Below are experts of layer 9 (counted from 0) of a mixture-of-experts language model. Rows are named router (the router's row for the expert), gate (a neuron's input weights, with its number), up (a neuron's input weights, with its number) and show model dimensions 256-511. Each number is 128 + 32 x the weight over its row's rms, rounded and kept within 0 to 255. Numbers have three digits each.
After each expert's rows: a language model's description of what the expert responds to. This comes from a sample of Wikipedia text that the model never trained on.

# expert 36
router:101141082111147148102102069105066138094116116101120183093113153094118137145132115180177097136143149169086111198140117114115149117094141120100066122124102147140076149110117084134118129130138131140088080108122169119108074132127134155103115078176113110073109116136135144153104158114168147131116078159124169082166151128150181118097104181188162164087110121070090134139166121148069101071133098105107106130126106177058159138108127121139103125159185152093141090128100089177087131144047125145106124104091157106104111171170065090146062151140133166078131106095132091092099062169039128116107159137127112071152109157100146158051134082068118120160133102184158145097143081141099171077205126124123189126134133114168100126089135159180143156199129112098107112086114074124103109128091154
gate0:142153129126142155113130157086077163106119128147094138122152111079163109084137122170098110084051099085140163154160072090135106133173141126175128112151110105105059163116175112165124153213139116083080125134076179106114140106154116128063094094173158110129149125138132134119161152195147124133141097149132133113115155077134143106080124118107133099138149112150132094130100140093125109126161107173115105175126114158106146101182186111152118150118203153117103072125125135147147129157088124150103182178113131159085149145159078091164127172122135132104109131094151112155141107135082141126137129071038081171156101185096124105115086109198177130169157108160068136135140081053137105080156169102162090136153128131134112155136174201097117099106114091151146074130101127103092084120109158
up0:142097093149142199124151166043170075064172148130122110112154123106153018194120118075131079107106155118169080153124139125130199077116130162139182111123119187142065145060146142122067162145177121092108105140110135121155078170146103146119093145173109102114123151151092186153148112106144161166168131132082179081138120127108108109143164125131106122103075132138106125041084174148163144167116142097109076097064108167093128118083105088141123116178150166132114099142130119126221155093100086128157113126133110113102116103142124156148143104186111113115136107129113126107118180126205107146158132085117054136079140157120138180087144118110176139154160112122147105158119153121155115120144168134125152117063205125117136171085151164111137106115110170085082106111192112132153137137066138
Description: Definite article the. The, its and a before noun phrases in place or event descriptions, such as the Lincoln county seat, the defence, plus located.

# expert 31
router:138176118122175168086145128134094120159108114134070136077103158083188113138115107160181138076145162134152103154135108058154133095104136106148119195140127166107104142105147093146166108156109111116142113107066110122133142184168160108131089134142089124080074110134105095113141150149127133165108110116170181124106197134123125132064164179121113136096171113078066137154107129132093174124062124088083104094140108172078136169119129073151079098115136182166129107138088146182126164119064149172107089054114155120130101174147113112132099135162218146074106100115132102093108136156082121083159102108101104084159102126086135132070151103078132146144134135144092075120173084172096179136150120122131173124113130141162100172160185128135161142143101214128158106109098131113146084083124182
gate0:097149122092170086095135103076063146138199095126160126091158123099146141114179162154099121138111073169153072127146132120146136130173198108178124113166214105122145207130189088077169159088166151148080155137151147155182156174142083148096157110121140161134151172061129145111145125104075121099109070136109184156103118152140111134109171130160169118139090146103051178113128173127114124105134177184107141163143114180097066166118157172157156155127124156143144161047118132150105143141097185075147166115065160198103106107128178091123140087111083137126159172174134119104108135141086154117130147104096193147141093154122160118150123095127119095145141123167136086142090179119061055141183106111086160153121145110094060126165161168143157111134109134151143128181132171106194102180115097
up0:133125152111148168136143128125106170168159136138137127110148127118146184115199196126163136120097094142172078134138143108158137133154198115169201164144130126089149179147164134106107127095099123157126144119151125128184173104135107123084125151080146129109169113050113162190143090131112127116075163164110101239105108149119086115135121133126108110147045085143111153054148119165086203145177160128093100135144092077099101155109131155149112159133099122143085160082091144130188167167108154102157151081114176135107115091144086118097176166096127118124156186138103196159076137134144139101174155130125174144148109187135195132083143114137133101211105153195124133159075203091138080129142108134092158179122122120110055183112115128178119166131104151175100147167152157079129087148097120
Description: Prepositions and conjunctions. Function words linking phrases in running prose, such as of, by, from, and, under, against, usually followed by an article.

# expert 15
router:103141126145141124133113128089064110071140127098090166116169133113142127146088088152159127130121120209064178199126125104166118110105151143124074127172169131152065123049201081116163090114138111115116154155094167157147112142110130160113117124130058166110093135161156160090120150116141151131138123114126140089099132155118144077096154189134128148109111117099063141100107170115092135097113123078117074164145109143079145113138107158171112154159161177110140098117159115139142131139115149152105105114079157065079115133173143123086080131149129124089120032134145121135074068166104230146136160111108152082127122169091152111116176110133177141169140179110128101148152124092071136131166113127125156120139137125153107120138134175148175171104179142072100106099133135143158145095114158
gate0:157159186146090165057112134146113179104114105135094142130101122136113090104104142123096175153119110151094112162169102132118178121140122163096141143154147087127108174159137090060155124146181124120099119207097156150179111114135139193149119072094104135072123115192129150074147112150179129175146134079129116196102091083142107151091111151176130153053050150160077146131155138119101134096107099126133144105146156108137136098087145144112156098134111174163117126149191063077171087158066162084101110130121125085152074130146125142160125116146146126099040119111168123075086117150105177103174181167118106083147109241109141128108165164152068128160104174152161152134084126128097106138126087107120124170124162138090135137167109205108192154136109122126096101123133118042186150119189143
up0:160158078105136119129099045132075159078172153147133084149059167105095109100104137129102144127157164119098155100130152155087175100130094129108155122130111115115160204191142092155181122149169117094112146054110134126102083094122137095167189071092173132107110085154134074146095178080102107103108093115100117130081106084108197146092113162199132169109162149108060144086160182137100105129109173084127088142116125162135121072133113139119074069200108096103121153152143073128195134131131148128112118143118143089075104137110100087187135137158165125143074082128149087100112181191121108139184151148060105167191108114151138131146155074121103145129148133157144110169139050154092169080153097117074154121110130139135143147111176150128170125141109128119057128135144139109138148165153154
Description: Headings and word starts. Line breaks, == heading markers, table divider rows and opening quotes, plus first pieces of words at line or heading start, like Pred-, Pres-.

# expert 28
router:091184116133133141064160082116019114092124079128106147093121138123143143157148195130118115109179133139128100237127113125152108129091126091088105111158133122136126122171170114142117108132157159133181147158110064165162131132158112112140145125154095181130111076202054155131084174125147105161122129098110107085130163125133099123160139183147179179108109092124119126095164120107046162111146188080109047148126133173062143111088138101113111095099189164124143104096121132190151147142084089168074150118092173072162136175132100101087091109142134120101114080090134138133159155138092176091132138131097068060133119173088150190050145103151122145159128134152167153162132148108056139106172109146128176154100098130141107162112154133155174170199139142074074176166103143127109159129126172
gate0:130120111160149147171136106077160096073113133115116116135102141166155137132112167070128152051110112139127163080099129087159121107121156102164113144152117118096158109132162146166124099175134155139152110131137126117126141167138139111105151170105129091094095162108139140143096115126135147175108142156122082130160086129101121057177095129076088121082085094120143099127104116114123144142130083151083106076104126178163162129133154134114204124118104185127125126113149133130137150064069056115088146094132088170121089138150082147081119118134144138105100117135095087026072126171108100150113107140154218157126109138077114140088145137142125110135131151138104153113104197129128111067148100165178139106182107092136167174134171162191198164157132150107089181119122160141133148162096135
up0:123183090126148128145191086118098094117051025128128162124173150134138143113148138089150133050153091135108105164117134140137138116130116099133119109220113048061152167101170168074170113162163099091156157128140132132114128156167091116129116162126106132133126137132054105166123118079156139135108151175140106130086131088131110113120168164115113136100163093094154116068083114133150128186163171139134077086153123183137150153115180098113172150122169096166103152117140143146076119097079129152131159135098113148127157149113124214070055108114110174045119109116159104105146088118113163071134106152159190135171160167091133143082136108145121116129140155134101130133146159111131140107167102115179131127195123142131111097150116161176174134160170152068154105090161155090140104140075121
Description: Sports and table cells. Sports vocabulary and table pipes in season, results and award tables, such as League, Cup, scored, finished, tournament.

# expert 39
router:122157062110182120096157111128050149060158097146102139125159164103187134151109131141153056109141093132163151202131144122115103115115112124090096089147142119145070150149168113118145095091170116143144135137162123125138116169142149126125147145153045126088096107163108129110076143120164140152149086097132137085095134141122135078100100245177134119061099129092076138190116116128106136101123167124066090134121153122076142114152154083179160100129162117155160098133090112223098151138105117134078148113085141107121109138200114100139113094155124123090087085053091093118139166174102255161142165116134113112136136138074150112109125140057176158114155136119142098184130124098036142103156150161145110131108158120134141142109164110133166099116094135067141152170122084132119131138110128
gate0:117112132138196162081143116111167102144129086069196165139109183103138130118170149146113169050146116070121125125078172094142117076120177154140125152099149145116181174110158094148088117176128174161137120053121129111165056108151117117144179094137153137140129137066106113094146145142119169207101111143096103155141124144101161145144131103183096168119119048122127114117082178141070125128163160147121096173091126130120141070140144183188164109133122131138104184113087133162074118137134121165142149119109153209089127126196144088157086127115157167144120093100171130111160064156106059129142158162137111087134122172106181115142138154079091164090191085124089166124079155150157047110088162135099111151110062133143142092165170149201114150159075155118117077138175137127099128137202164
up0:071165126098163158076100096153114143179148143116135131118063155112130192127143115155095121142096059063125150189082170066149131114146134174181108152114142129098145140109143028178111138159137125091128107148101113134088069103104105045096126077100144078101128154130080121112138121143114132150092126141092097140090147121173139115092132168146141105080141116136101147100103135055079169124103156169113123121121094136156099054131117125131142128109111170147147173116082125161119135068134150154145132154174108083056069113124143098164098080135132138145143101091172090110138070102124183124129141029163116127200150112124127179108158129082137146086170111105098085142147128105151074141131118118111134148132073165100168050182178148188160098197144174076137141087077118165095114181111083
Description: Numeric table cells. Pipes and small numbers inside statistics tables such as goals, appearances, vote percentages and medal counts, like 0 | 1 or ±%.

# expert 27
router:102153105148148172114114113119116166143158089132079172075136126099191172128139130158146139145139101158110102244170144153116133099100097161153091102122113103194111174107187058138138113098116052092121199157168069134128135135160134166108107121174103108108091138146153130072134155094178106111111087156129193158162165179124063103140126194173141141097145184111067157162151113110085119085128140132042125128160110134084089112130090128159106119181180100107123073143097149193119126140083143133168166084093144077131119134166077052145097127160168131092126092101116088104150103124091190067160185100146106119146175138145167123079105070110140193150099175120157100109153065072109140078131143086136143127082148161143125135116187143141153088117132094123144110146137066152090109154168158
gate0:090148079097116122118154111052075138151150116177082131124161131059141125082120146154085131123147141112157115118088157094147058148187162135129119121148140085118135155154134127134149171154148187136121164153074068109096103110137089158132094048146090102158095183091144129184165096131145203167077148149140197106166073133088172133104124134135136112132134094108096098104161151100132161178149141100154132130118132135181077155101135105172116109126164168167165149172112139092121096147054098147171082145108121125113157116143100168073105129070119143094131182127154147143127051104142162133065136132138158110141096083167120085096065139149095175148156138139085157109125162099113110139120183156167132100101141165137092109105114179145169133163169110233154103068127111186141137145176187
up0:113186087140156140118114113187130132098125096134144105082114129129155119170099113080099121088165108139148128123118130149080087098117161108117084179111120128150164127049083097140084140127148126102100138140157112148114134117119106098096122159163149115089126094137129108099131162135172177129131112129142112177106178116129134127100150127105112113159135118160128109085165103049178165095112158125129103080129188141132153130112075096165161134133211129144125138213113085175136130167188124093113172072066196160058108166149103088122151056186133102075127108094146084155131165113053114089121160092173121103128134119084085095101125095123130135197138105163157102171089122145074163158140122171185154184167148113114089140089104129097104115136103154117134129092124100182118100126082098
Description: Month names in dates. Month names and nearby day numbers in dates, often in sports schedules and results tables, like January 28, May 1, fired October 10.

# expert 9
router:089142058148161158104151102120133107087133138118124154055111150116171153152088115151143120136133125171111133119089105049157132133153117086118083098167108139158098184108200126113128087192154161141108140209153086141176100216135113080104143145122055133162115112143114183075092145105163145127151122129136184122153177104135155135100134209149186152079094103130086183120123133155145141132087142122111116119170068155102117157175083167187141136141142095156230100173166157135119188104102127102126109092092124115083106161142169143122129134153136157103125055119103071107071127188097255114145218070167116073167111096130184135101118125095143174135114112141146119126143120135085132097142168132172117134099121186084101165123135162118128123130098096110132157124126087106171070052131181
gate0:111142115179163130118141180101123168056109131136119138137162151145146150136073136155163142165123111144088114175116113134131130095125121149110113084135169166154130123188140151176125105138122143144168106083121104122118118125157107098098094113126125079145090179115157157142079109144148162121093128155146135117149137110150104114058102160148088155088177153120108120112143098205156179123111124121158101152138129119160103141087117126136161131056145093147121150121101123149152167118085120106140163104091081149156141204135124125088092187096129082124129113113031136086134114109095150134135141080140143126140130134185163201128149135180139119071131085132109171110074134082148141185189146092104136044159064157157113148115073120130090160150150186183105110060136130086125148107128142
up0:146139094092114115106144174203103147106098102152131207120093145167158096160058149187201127111123125157093143186144125087056156081126133153108164119123123152144159113130120096115107163079141157115100161175079127146170125136186160119096072117148093103107085154132118139138082137107170191099042133079165125172139119127113151077101071125089140072130084180090140152165148152138157187151137144152103150120133172065098149142177057093118141158146164123183128100139129164156177168132129107134164121091129165121103113148130130089120133071145130167111105143094060119164136090183154183098128156118129050070117143142108136159150110085153104052073142118186083146138083086055138119135094142097140111136152112125121152146112136190125106102118132195134099097172114180123112131101172105
Description: Personal name pieces. First names and mid-word fragments of personal names, often South Asian, in cast lists and sports tables: Michael, Raj, Ashok Saraf.

# expert 22
router:122156098155166110158112084126072141080093115089147181133139160107131118124113137154145092135121171106112141129129209126163110071118108111127119021186112170133088174107195091169163131134173144097104186146133129159138129153135146103104139155155079120133103098134130124054094166129177133164112122082134187110134170125165207120095141153138115094083073098117071135185133076142123170101116180122126116150123094139079119163158088088166143121136151097150182091138087107165088148143126179141101175086124140152136136118180106125112105118146140105111110100105073096127131102153124218113107183109108090118151165126118158156104117136095163214122126127158146057128135128169088127103117154131087205142100076135158114163122142157098134137123134155116139146173104119132085142076145151
gate0:089119077133144169107170107117132119047144066159132074111076130194149063131095147161169133131144065129111121138122161126130185106070115120130132125135134169108106172175169139129101171097157142205151127167179097159173109144184134116107153095154129096135131103132093180146155120153150081202144069145147169079155111155169089127156104130158136116102087138104104095161134082125131113046103169136081139112060122208120129082122107145161105138083115165108167181135111096180112143138109118160109136122089161184126123074164139139133164074095141119056118068061122076119140123202076113105169142099154145094136175107138123149174112137075094142096098194152155119106123151143172110121181132136120102122109095122068133118136092118082146101100139161102118110144142123184140227132120071
up0:129159172160113182118166136147105148103132115110164139139116140161094104134077132134202126164131115124134161129093164096188120116104173100141135185087170163112100142117139127121100147122181154157153127153127147100075119133143139129111181056092121115090094142165105103134135115137142080175165151150149202116152106160065155098138140107099188146096127146165112082092120120170092108115144135169087136106119089206191101094101135120119148134128170150132173202112097141157084168160106104115100158123171090109078168124156136137155149093149110117141126101079165108187128093137107096121189101137126159144126134183101185103106154136131126112130066172169110116097121130160246083116156109118080166159129146130077122110106148152097132138126093198133079114142143081115180165144133049
Description: Table labels and for. The word for in titles like Member for, plus table and infobox labels and cells such as Votes, Total, Candidate, Succeeded.

# expert 2
router:124172107126127107129115134090063145142127095116075184102132174163184164145155180181160105144121159154078085230071095100167162136098132148126148086135128126154095172133191117148165066108158106103026164077090132117140051166133150129135137099182094115132114140174055130124058179098155121164101123135146124089125196180177122114134138166145113106096130103103077161088157106149077098084128126131118057133129100139106101145129143148167136142157155118087132126114085110205067161156091127158093186116132120086154113141132115120102058156144103174105090026062151110117102092174105206079133148087103127131148104167102190162140161084151130167141114114164189139104141095131116173093125119144161216130145070097155111134123146087175107153180136121135068102120124104147095138138136153
gate0:115127135117132141114109145166121121120102123136154164122143180139156165117148163159122115115179167050105096169142162170072110087079136142150132164117102102085153130123098063133125168135086137139129112106165090081109148088196122147138145127140164155106106174127106075148123198108093119137142134092182137064154131158091175140098107130104121079093104101167130166058138084108129086116129111077105102178151129108075082121096145109140204127088087188134172184077132096157125157068107131133138200152151156133160147155117070101103140128178104163143137096116159172132132124115086127150075157125147126144156138049084135172121080104155129093101145146184025139099171137132176133147179126157182144156111119156073132133152092140194104174199097123103122205150084132106130142109149117
up0:118162105098134106121120136184094118129077161162143146141081157118137114043140184125111154108162121148164122123153159124168089092096152149122137148152086079112086142154120052219138105150092110100096143105154129127122095138180136119128094081084127164164101113149065069083099100115121139161132170157136093032091138137151134139051081136026106119071124124141143173088132113127075131165180169087117146145121169173110075169068136139098147133138071117189128143109139136110079128149085152136163144103133125127092132112138078163013151103166137148151113108099138138157109145176104126072071174133167100124148079095090148099133120118112147101112137146164089135164199085101188122133100137091072198165151143164156152076102110186144143108171138134113158133124057107094091139114143143
Description: Political and civic adjectives. Words such as National, United, local, political, List, Liberal and See also headings, mostly in lists about constituencies, parties and places.

# expert 4
router:135152116168155148135123052111105089111166125107067145037169136124133101140075124118142147126168133161110120173161087067139146120113165125137126179114146099171116149097225084128149133124169083111158157089176093184159107176146083124108081131143095161121129077144144204102140162078141150162100141100079193092158149099164124050092108234183146138112103159117119159071087111096131136107122138099102091082111102125092097155138105141123138115132161116116135114149137089125141140144082131092081130081088145124098098128107113090094139121180117176101098055139128096164095147149125180101182165088080145098134098106136144135091187068097143171144143136134116120162107116101086173039136070116128137110131129101121089158123172203104155159140083068093102162150136089135110092100107137
gate0:157122102144139108102148140154094100101098127157161153068108112125064139123186139093118109115120092164148170108141090101121111165111104127167110132136107117131147160156148106133173096110088108103091146088118145191136158108151078105135085120159113120117063133143162141138145126134094140147108132155116141088126091092143119097086132183134198194167070108083167128222151104112139103134106130063182156113104090083178116107112134115198094194114144159146154119151118093149129170160143147124087157108128138100106141114140105052085124100111124123098096113153122111156088126091129142101132232129122101124103083100141169103130189163091133179104192123080114113176057105108108108134162113138119096156125172090117114084125109153117128096105152100136168131120130120133169148134134187
up0:160115091107138106091142079170130092142101135131188159109141131141066160092148114152102191165098092128143121141076150132127145112062149137112083127153151060140088158189120075140097127090124124150133149103100181190154130101151106133097104122138097154126125088155140157198120182161124120175115162180144094064150089110140066086086134194115189139135048110068180164147142174152129098110129107110110164167125155071134111154104077103099168193137164117119115144133141093140097146154121126114051050149132120100108109097123091054130149163087158114106095128108101158155136117083150159092146217080157083128103038146129158119090115031095125210092093126141161098151090103074131114120159140146102106124128135093117128102066096082123168107076156142132088144131059183149163115124130149
Description: Infinitive to and modals. Infinitive to, modal verbs and intention verbs in narrative prose, such as to remove, would, could, decided, wanted.

# expert 34
router:119166103096112106101129124111085120064142146150101128101129151127167129140126109142176096103121124127129093130121134083155136103071148142134076071126140164184076181101240093102121145133148102134127193118128133211093106155129107111127114169138106154106131128165136128160061106133158119128083063145114158098121193086113125107102185162166160127086097128124093105148128150149079133091096118160107112153123088163098114140144115143147133146124164128138191100121134082129089163171118134152100127101080224111058135119140106131126079131100127154057136113088148102148112106101036220092145189136111116140151133128089123118068155086086155108081158096209151149138124057147114123142142128124151153160097114168126117142168143177177156071136107129084135182154109121182119117139094144
gate0:172124102108174096127145127039094150101119106122169095092077128118132206118179114118093125078168162180119101085173104087151104087161133137129132161121115049133133133173101132116106107139161052108112113161117139182110145098106088106123122122086111176166142085146092158118136095163181120130042112196117108125139086108094098101159073118117094139162088171118145090170158119164147114167150116173113095098119098070107120146087182119122128155179150096166120119121099125120093175083123154152064109158149172094133052128144069104073143126132119125098143143123155111133148137116103063058157083149036151087163138148098084199145141084167153079127141114120136086144157119107118141117069083162139129162156121080074158074160141116101092097150119155069081128116107155150169137178118207
up0:136124136137153087099133121080101146141132105133109095095083163140091146098151128104107103105122085116116099101098102074182142078134123139159112099137112164184153146100157136117147093178129092174104125147076191137096074147113137091111159138104113133181117113114148106107081112162121089187100118145105176146192141143094068153081108164073143138117082172136117094178144083158174102102109144115117149098133114170084122063132134174143102151161199090141123088122138114112099078176126108217033144067108133140141147137135121107148182120100149101141080087164176165116134111104142191152154188114095139119167165153110140132139181155126114155085138141163181089156112110098151199078199083186111164112169119166082135155080097056197100170158123137126084132106175104169130174102148112
Description: Architecture and common nouns. Nouns in building descriptions and species stubs, such as ground, portico, roof, floor, genus, map, plus capital name starts.

# expert 24
router:083125063149135121122157101135166095065133103117118122081104167080155126114140115178144108126133111173099118234143130126116171077086194137115124162139127101136117150121130119165122122158092096159140206105160079131147117197153123141102148092192103098127136175132108154111113172106119142126092101106127109067128157146137095114097148255140140147128129164076080135143203138122089154116139166071093155118149150153113105132094113172188119150132161125146194090112077118198122136117131131169116172075083147134150123160138131123091171099186118125140075109120107091135095141153110172084143170106114116096120145146114128150107110104120109178175136111186137138141122108149101099131142130093175160140115100174152142138158129168146156146170108049122111098120096100146084099136160166
gate0:141113117140144171107120133105127082122142155092206118138169139155140152177141167076076174174109203162060145145108190129070149125137169139178150152114104137122151163210113130198129144113134141129150167138162149066100057160158175130095126078137146149156143109105179123118182096118126172124147121099140078188112121116127152142176135095143122116129162104184141171176147183166155134134125092138155074113119162133128091109107096105141161127053120148109188137154124163160049146191127124117139154081111096144124099070103115068096136178136148191125147097112108092111087153155088149097132121067137171158146158175154144130135103111113073170116091160110079134038130126092126156158168115114112056101115159103158180139089133103120133111100140102146098089171188103081121130145109105
up0:162174118156077153096116138123172082149154123059121175131111143149101134114130188133148108138169172128137106160073170146111162129097136077173128164145109145137130160125121113178151070108119145132162156155116124120105102182144155158074101079206172116094132123140122159190123155141153173137075097099107127141078176158174132083136164142126149137123076123056141106115130168164144138211130112137121101144060140113127128163105136092161073164106145124109143068102087163097108148180138084152122125100147157121114162088113115112083168144110116163127067111132094101140084124140136146127086064119103166135115142111113119098107139108128086125111133127181133178112178119101178183145155121147133130164146097148117081138109166139120144117115137097168128114089125143187077205119072097
Description: List dashes and prepositions. Line-initial list dashes in infobox fields like Born: or Family:, table pipes, and in, during, since before events or dates.

# expert 1
router:105116128155166114091147137107078090109169079141078109104128187184218139134098137169177060104157114135066114189114154118133152106114105130144147082131153111127068154080255092147171109127120114103086110129104120133141111164121106152126122109144085147064081114117159138135114159115194137144096073155126152112144170136140138112105163146156135118127099098081085139168154135149089098097124137160149100150133114131086126076139112165131202130165163142087190136108136101192117172146124142146089111157098144088080086162120103135111058108175122177074103092146108108084067109151101150101164126115117117167137107108099182159114160149114155175117136112140127178079155176117106199122113114141193136101134119125182163129172135152158131134144123090149099141109092106137156146128123138
gate0:111132119095158133110176134131147146163136068120129137142067162127171088161150173106164114072086095180176155138171093138144060092143176106098111098157168109088170128111209109174076077138137115152140114134134126131158134119162072179098060140136183182143113130133108097153128114099124111141191131091152160094149123102144149067086212120151094125118106115106109130113132143125068126131130132152202163188094186132158149127136139173209126124105114094084193083133131107146155128122123120193126186153158205134108089074111171177138139100113101086167076127135157092158121157140145135095116089142048113141180113101122116165105124155146161107128158140161148103127151189102150108099171100132156121125113121112134152104147156138129087094144096061101049118096176099098134152169111179
up0:095096122116132127164109059155152109102110079106108126150113110150138047108149184117194091118094121170194138133174082093081134144188129179085165176154142127096156132199177147134118101160114073131100143136142095146182101133183077125105098136106125117117094130114137118068196109151126079130170147074180136124144115111140143098138199131151125131114121069068116137120127121111138162111167113133183142129128159130078185106148150156150138096133145112109159137138133112112168142102107092076125172128090136117138164114128206134113154061185107137173092136155188087174106132162137120198119124126110099116129126128148102111119083129089155091132174101181132076098163149061178120113122083153181141107089108195119153126237169171154178047114090131119081129145179136116116123159180162
Description: Descriptive adjectives. Attributive adjectives and adjective endings after articles, such as local, public, different, high, small, fashionable, potential.

# expert 35
router:105142104149138152074164099117125075092094105105127134123165108133182116133130152177132128108138150133095126195117133151146130067122145127149098154148158115120102169119110092139206076171186101097113218147052126163121082138145174114127109105154063108123113111153117166131123180109139177153126127110143201152137163147143106097150176189161177130103121132093064150121150109116099122074155130068101088073117157150115137149116091163137091061173143113101149103156156136158153153155141096098082117160103145064135122167166101103097106155157058108128095103140131083116119118184082196133102103115121128050121111118133145140096145108087155163125098108161157141088162129095097181106124090098149180137111090096165103148152152179135152154179120128060115103096106134144145129118115150
gate0:154079146173121159128108138104155093106094153051180134157154131108139136149134113068105197145142182105129117106068185144124155079090166129101151148134137160070124127082102059141214107113133132109129186148110127149130101125099134111136118094151178109120099169112203136107109121142118138134103114139171182150189119166122169144134036150149124094140108135097115097157112153160145151128113171089135095131096139111113150101148098174063075119118149108107108090186130171097136134134154216151153162129087077097113165143147116102140202139148137083099141128108085130096059157129104124127124114124144155134135123151121103139158164112094125090101117126147146117077118152149173215100069139141141145162097130129107105088165108090156145111138158180173114063147103134110143184112203130
up0:114093094175160067108210108121125095167128118112127183142084125195086105169188142116155150109138168118170161127102152130146104130089148184117112095138119074137079139169145125110165053086183118136081156061138129176129102127149143121104105150136096130095179102109107107151163120104133144164067086194157138113148087195176157143116181120165050181087135095059065111080110169110154111117109115105148122174074189118079132133155079132158132180094152159137148165118107125140112122136114181118055106124140092124130095160167093127103121110069147188105029156128125166115131131174162123126083141181157131097108187122097137086135132136130128135098175037195129119121120096134039086145148191110130112079078148193135115121170078156129180128163107128134134103091128108165119065098044104
Description: Layout breaks and labels. Line breaks after paragraphs and headings, pipe cells in text tables, and field labels ending in a colon, such as Born:, Genus:, name:.

# expert 18
router:132135128152140123102149115078091116080180146109133150079185131120152176177111132176149167129133133151089104130106141098162144138117110159127083128158185177116100145110236145149135121166166143093099153130076118174087132132118112158108153148106066130136120098163140135158111118096079133148142112133144174086102165105159165148061129206159113176130082149076049094111178142092129142087079118106085103102137111113141105107158167167130143186137141164094141074116133110163123108110071126185077120116068107180070123108138088099138077133091101139115171097120159109115087103156070219140095144069147135058125131157135191092078135072109153152134119151162175118128166108135112129113155139126162158096135121165097104138141140102147126171134123095135096108100131127120133134090152180
gate0:145131133107130163054117113112109147085118122151162148167110188145072125079147116165140163123122132143071121141151130084094108180147127159118125141149126172124131116127110130160128151144114164080151120117181139165095155106190077147095097047141082145190130090126152175195151103141121117162103101148097138104138136128066106099099106096099086145121019158131127060099097070112154130115120130153135106151106169091100094169101123132137149056097164101119216119077164134175155091126056099090129130044181100109060115128094133115125107131119143127158121102147104135128098066103069173107110178074116175061074140095110082084080193138097132110120151138121135182157158062147079072137129124131101103128173095157080108137164124167183122134119128143106132113061091111075176122148156097
up0:156092123209190154135174154188090175147105125107090131113085141150145118141153108156136062120144124129094114141094094130097180110154085134093130137139154137127111111112107054134138126077106077095140147152177196179101144083077127083127103147175123112117129060134137126131136145119124153133144109109065113135142154122150094166098112121073094129170114049109096110179109115147137075124216136128075178190086138159096129077086112164091114115070127144144130196131051163093143113162077116173107091126173176094176131176105138152101133122112115132124197152109148144115094188138115031137124121143098118096127089120129118111156084160071128148119136088135094108138159128158123166126126065055157083113117161091143167162107094096101144117153114187082090131112108165117142140183115101
Description: Lowercase word-start fragments. Early lowercase pieces inside split words, such as sp, gl, cl, ic, id, as in clandestine or reconsideration.

# expert 20
router:054139107096149131065181070132064139108127107121135152099173154130148137131086118155111172142154106142137139209159146084146145060146129132136132093143127077172126184130162075154156121115181185114085123150168118201146109142138135113079080149119086121113105128151137167129121130117144170113123115082176138137147150123146136074111189188186166112114123157074091211157136114160085116088131107090117107139138130162094116144148139101191128154120182081139163123132140145158112199148081144137122115169126102086108081157185107086115069138152150123091084064130173032119116088165075144114142130110127127077144177126112171148132114101082088185115135129150159114094128100145119160111149127120157197118104066176137183115136170141127165128117103090118093138135097101143151075158131169
gate0:116117140069167126055137092148116164091084117137138161085149118129051127087130096122120180100095110139097192137123170091110109175104132135214068141106107127097092164136156107129160116111104163145183093132137182164134146147134130138150070127121129086150118096124134138158137126173194140169158098125206114144133076086056142123099235117128210180130111108085135100163092149123132082111063114101159137133093133103155135120085138172133161105159119141106102143132164156136122156128150130108145123147103084152103147073089150138167111103144121143133073107108166108089080112147092121134101141129097044105123170109163057086130069150113097140104111141134084109144134120133100120189152080195153074053090147163131133120155224070141105058096082123181172148097124147098068151169197102
up0:147102177106065159178083117109077113157131129157178097186205082135116114178135140104166104139148152139134068148103121156160165084137069085164121158118141140135094159096140190084112137151199083128102120091132113125047063143119084060175158081138117113113080145095123119063073139133094144164124094133126087140147150155163104179099158155114126139131154144150146156039138108124104084155165106137129124153113075171152115145092116108101152123146138117153087186159047126098129112187131095113090184103140101108124179197139066192076098183078105183087100097172128149154174089133119158147172144109083103153125062140145153070124126143130147123138123117109142105093155100122098145062162120105102057152155176145045110098048105108137122192135156088138138098117090044145157105103105162
Description: Temporal clause openers. Sentence- or clause-starting conjunctions and prepositions of time, such as after, when, before, until, during, In 1944, However.

# expert 21
router:185146107155201120131173095105043105092184090141075125031151172114188132183096115130139142103126138146076111176159151052131106053145143124088136142151192146155108171091236084122165104133178116115124106146093114165108070100115134106133160105151072126128067108119065159129135144136120099159121100119147138134123166107122152096059146163177117168113129148123092131148185082110098125091120174187137091096127165141126125145128146162140157118153148109119153119113109092178143156123126159117072143141113135129056109158140104084083116101134144170092088066054071058113113121152106139129127156118112112116127138114068137148076095120083146128094178109122174119144129055178117143097165117132122151118128104110164129112133134140159146130137094162092097081157114107149126103104107114
gate0:163096182171147123151175176062099148140132071112136141131152154123099154157171181120149171082150156112112112183147133144105111097132146152081141189143108089077102130105126161131143143108182128128118131179144068230192090131088160179087074162077066150107113150125131144140109111143140117140171134168111150130074125128155146065135136136167121110134071174080144171131092140102153134075125114132121103149061081140157142100193167157162124084113100080071146164074104163117097134115070132179119137127186129104110131109095110099135116152110069081039095111102107077156134144103149149147115171144128096138145167144132150133109069116081145154109152158173144160159175167053113206085216096171116113157134157069146108178142103149127187172151110138139127144131148048081122063160153105
up0:113128129136126154115131168051090148155107130077155177108154117118125125149190151127078170042095140090104124143130161114156081122101192068095141106170089113087090164074121174140111112100140168151139138166111058163162132134079177095116073218138094109103134160129080096127159127168101080161204065156114162132157073148176135141131130117198153072095107120103140137134150129139121101128112132155139113131156075119148076106146165154137089100205122090138098176092129154161170126117143126175135145161134112113173104115125166088173106209132100136112109088100076052154210156117097128177152132170137135098160155120183173093105136125126107133142131116117128091093105208113092186082174147155137115153130110035131156116172123138102192199133142130092187067147151121120155116185167128
Description: Verbs and prepositions. Main verbs and following prepositions in explanatory prose, like provide, using, caused, made, serving, attains, in, with, by.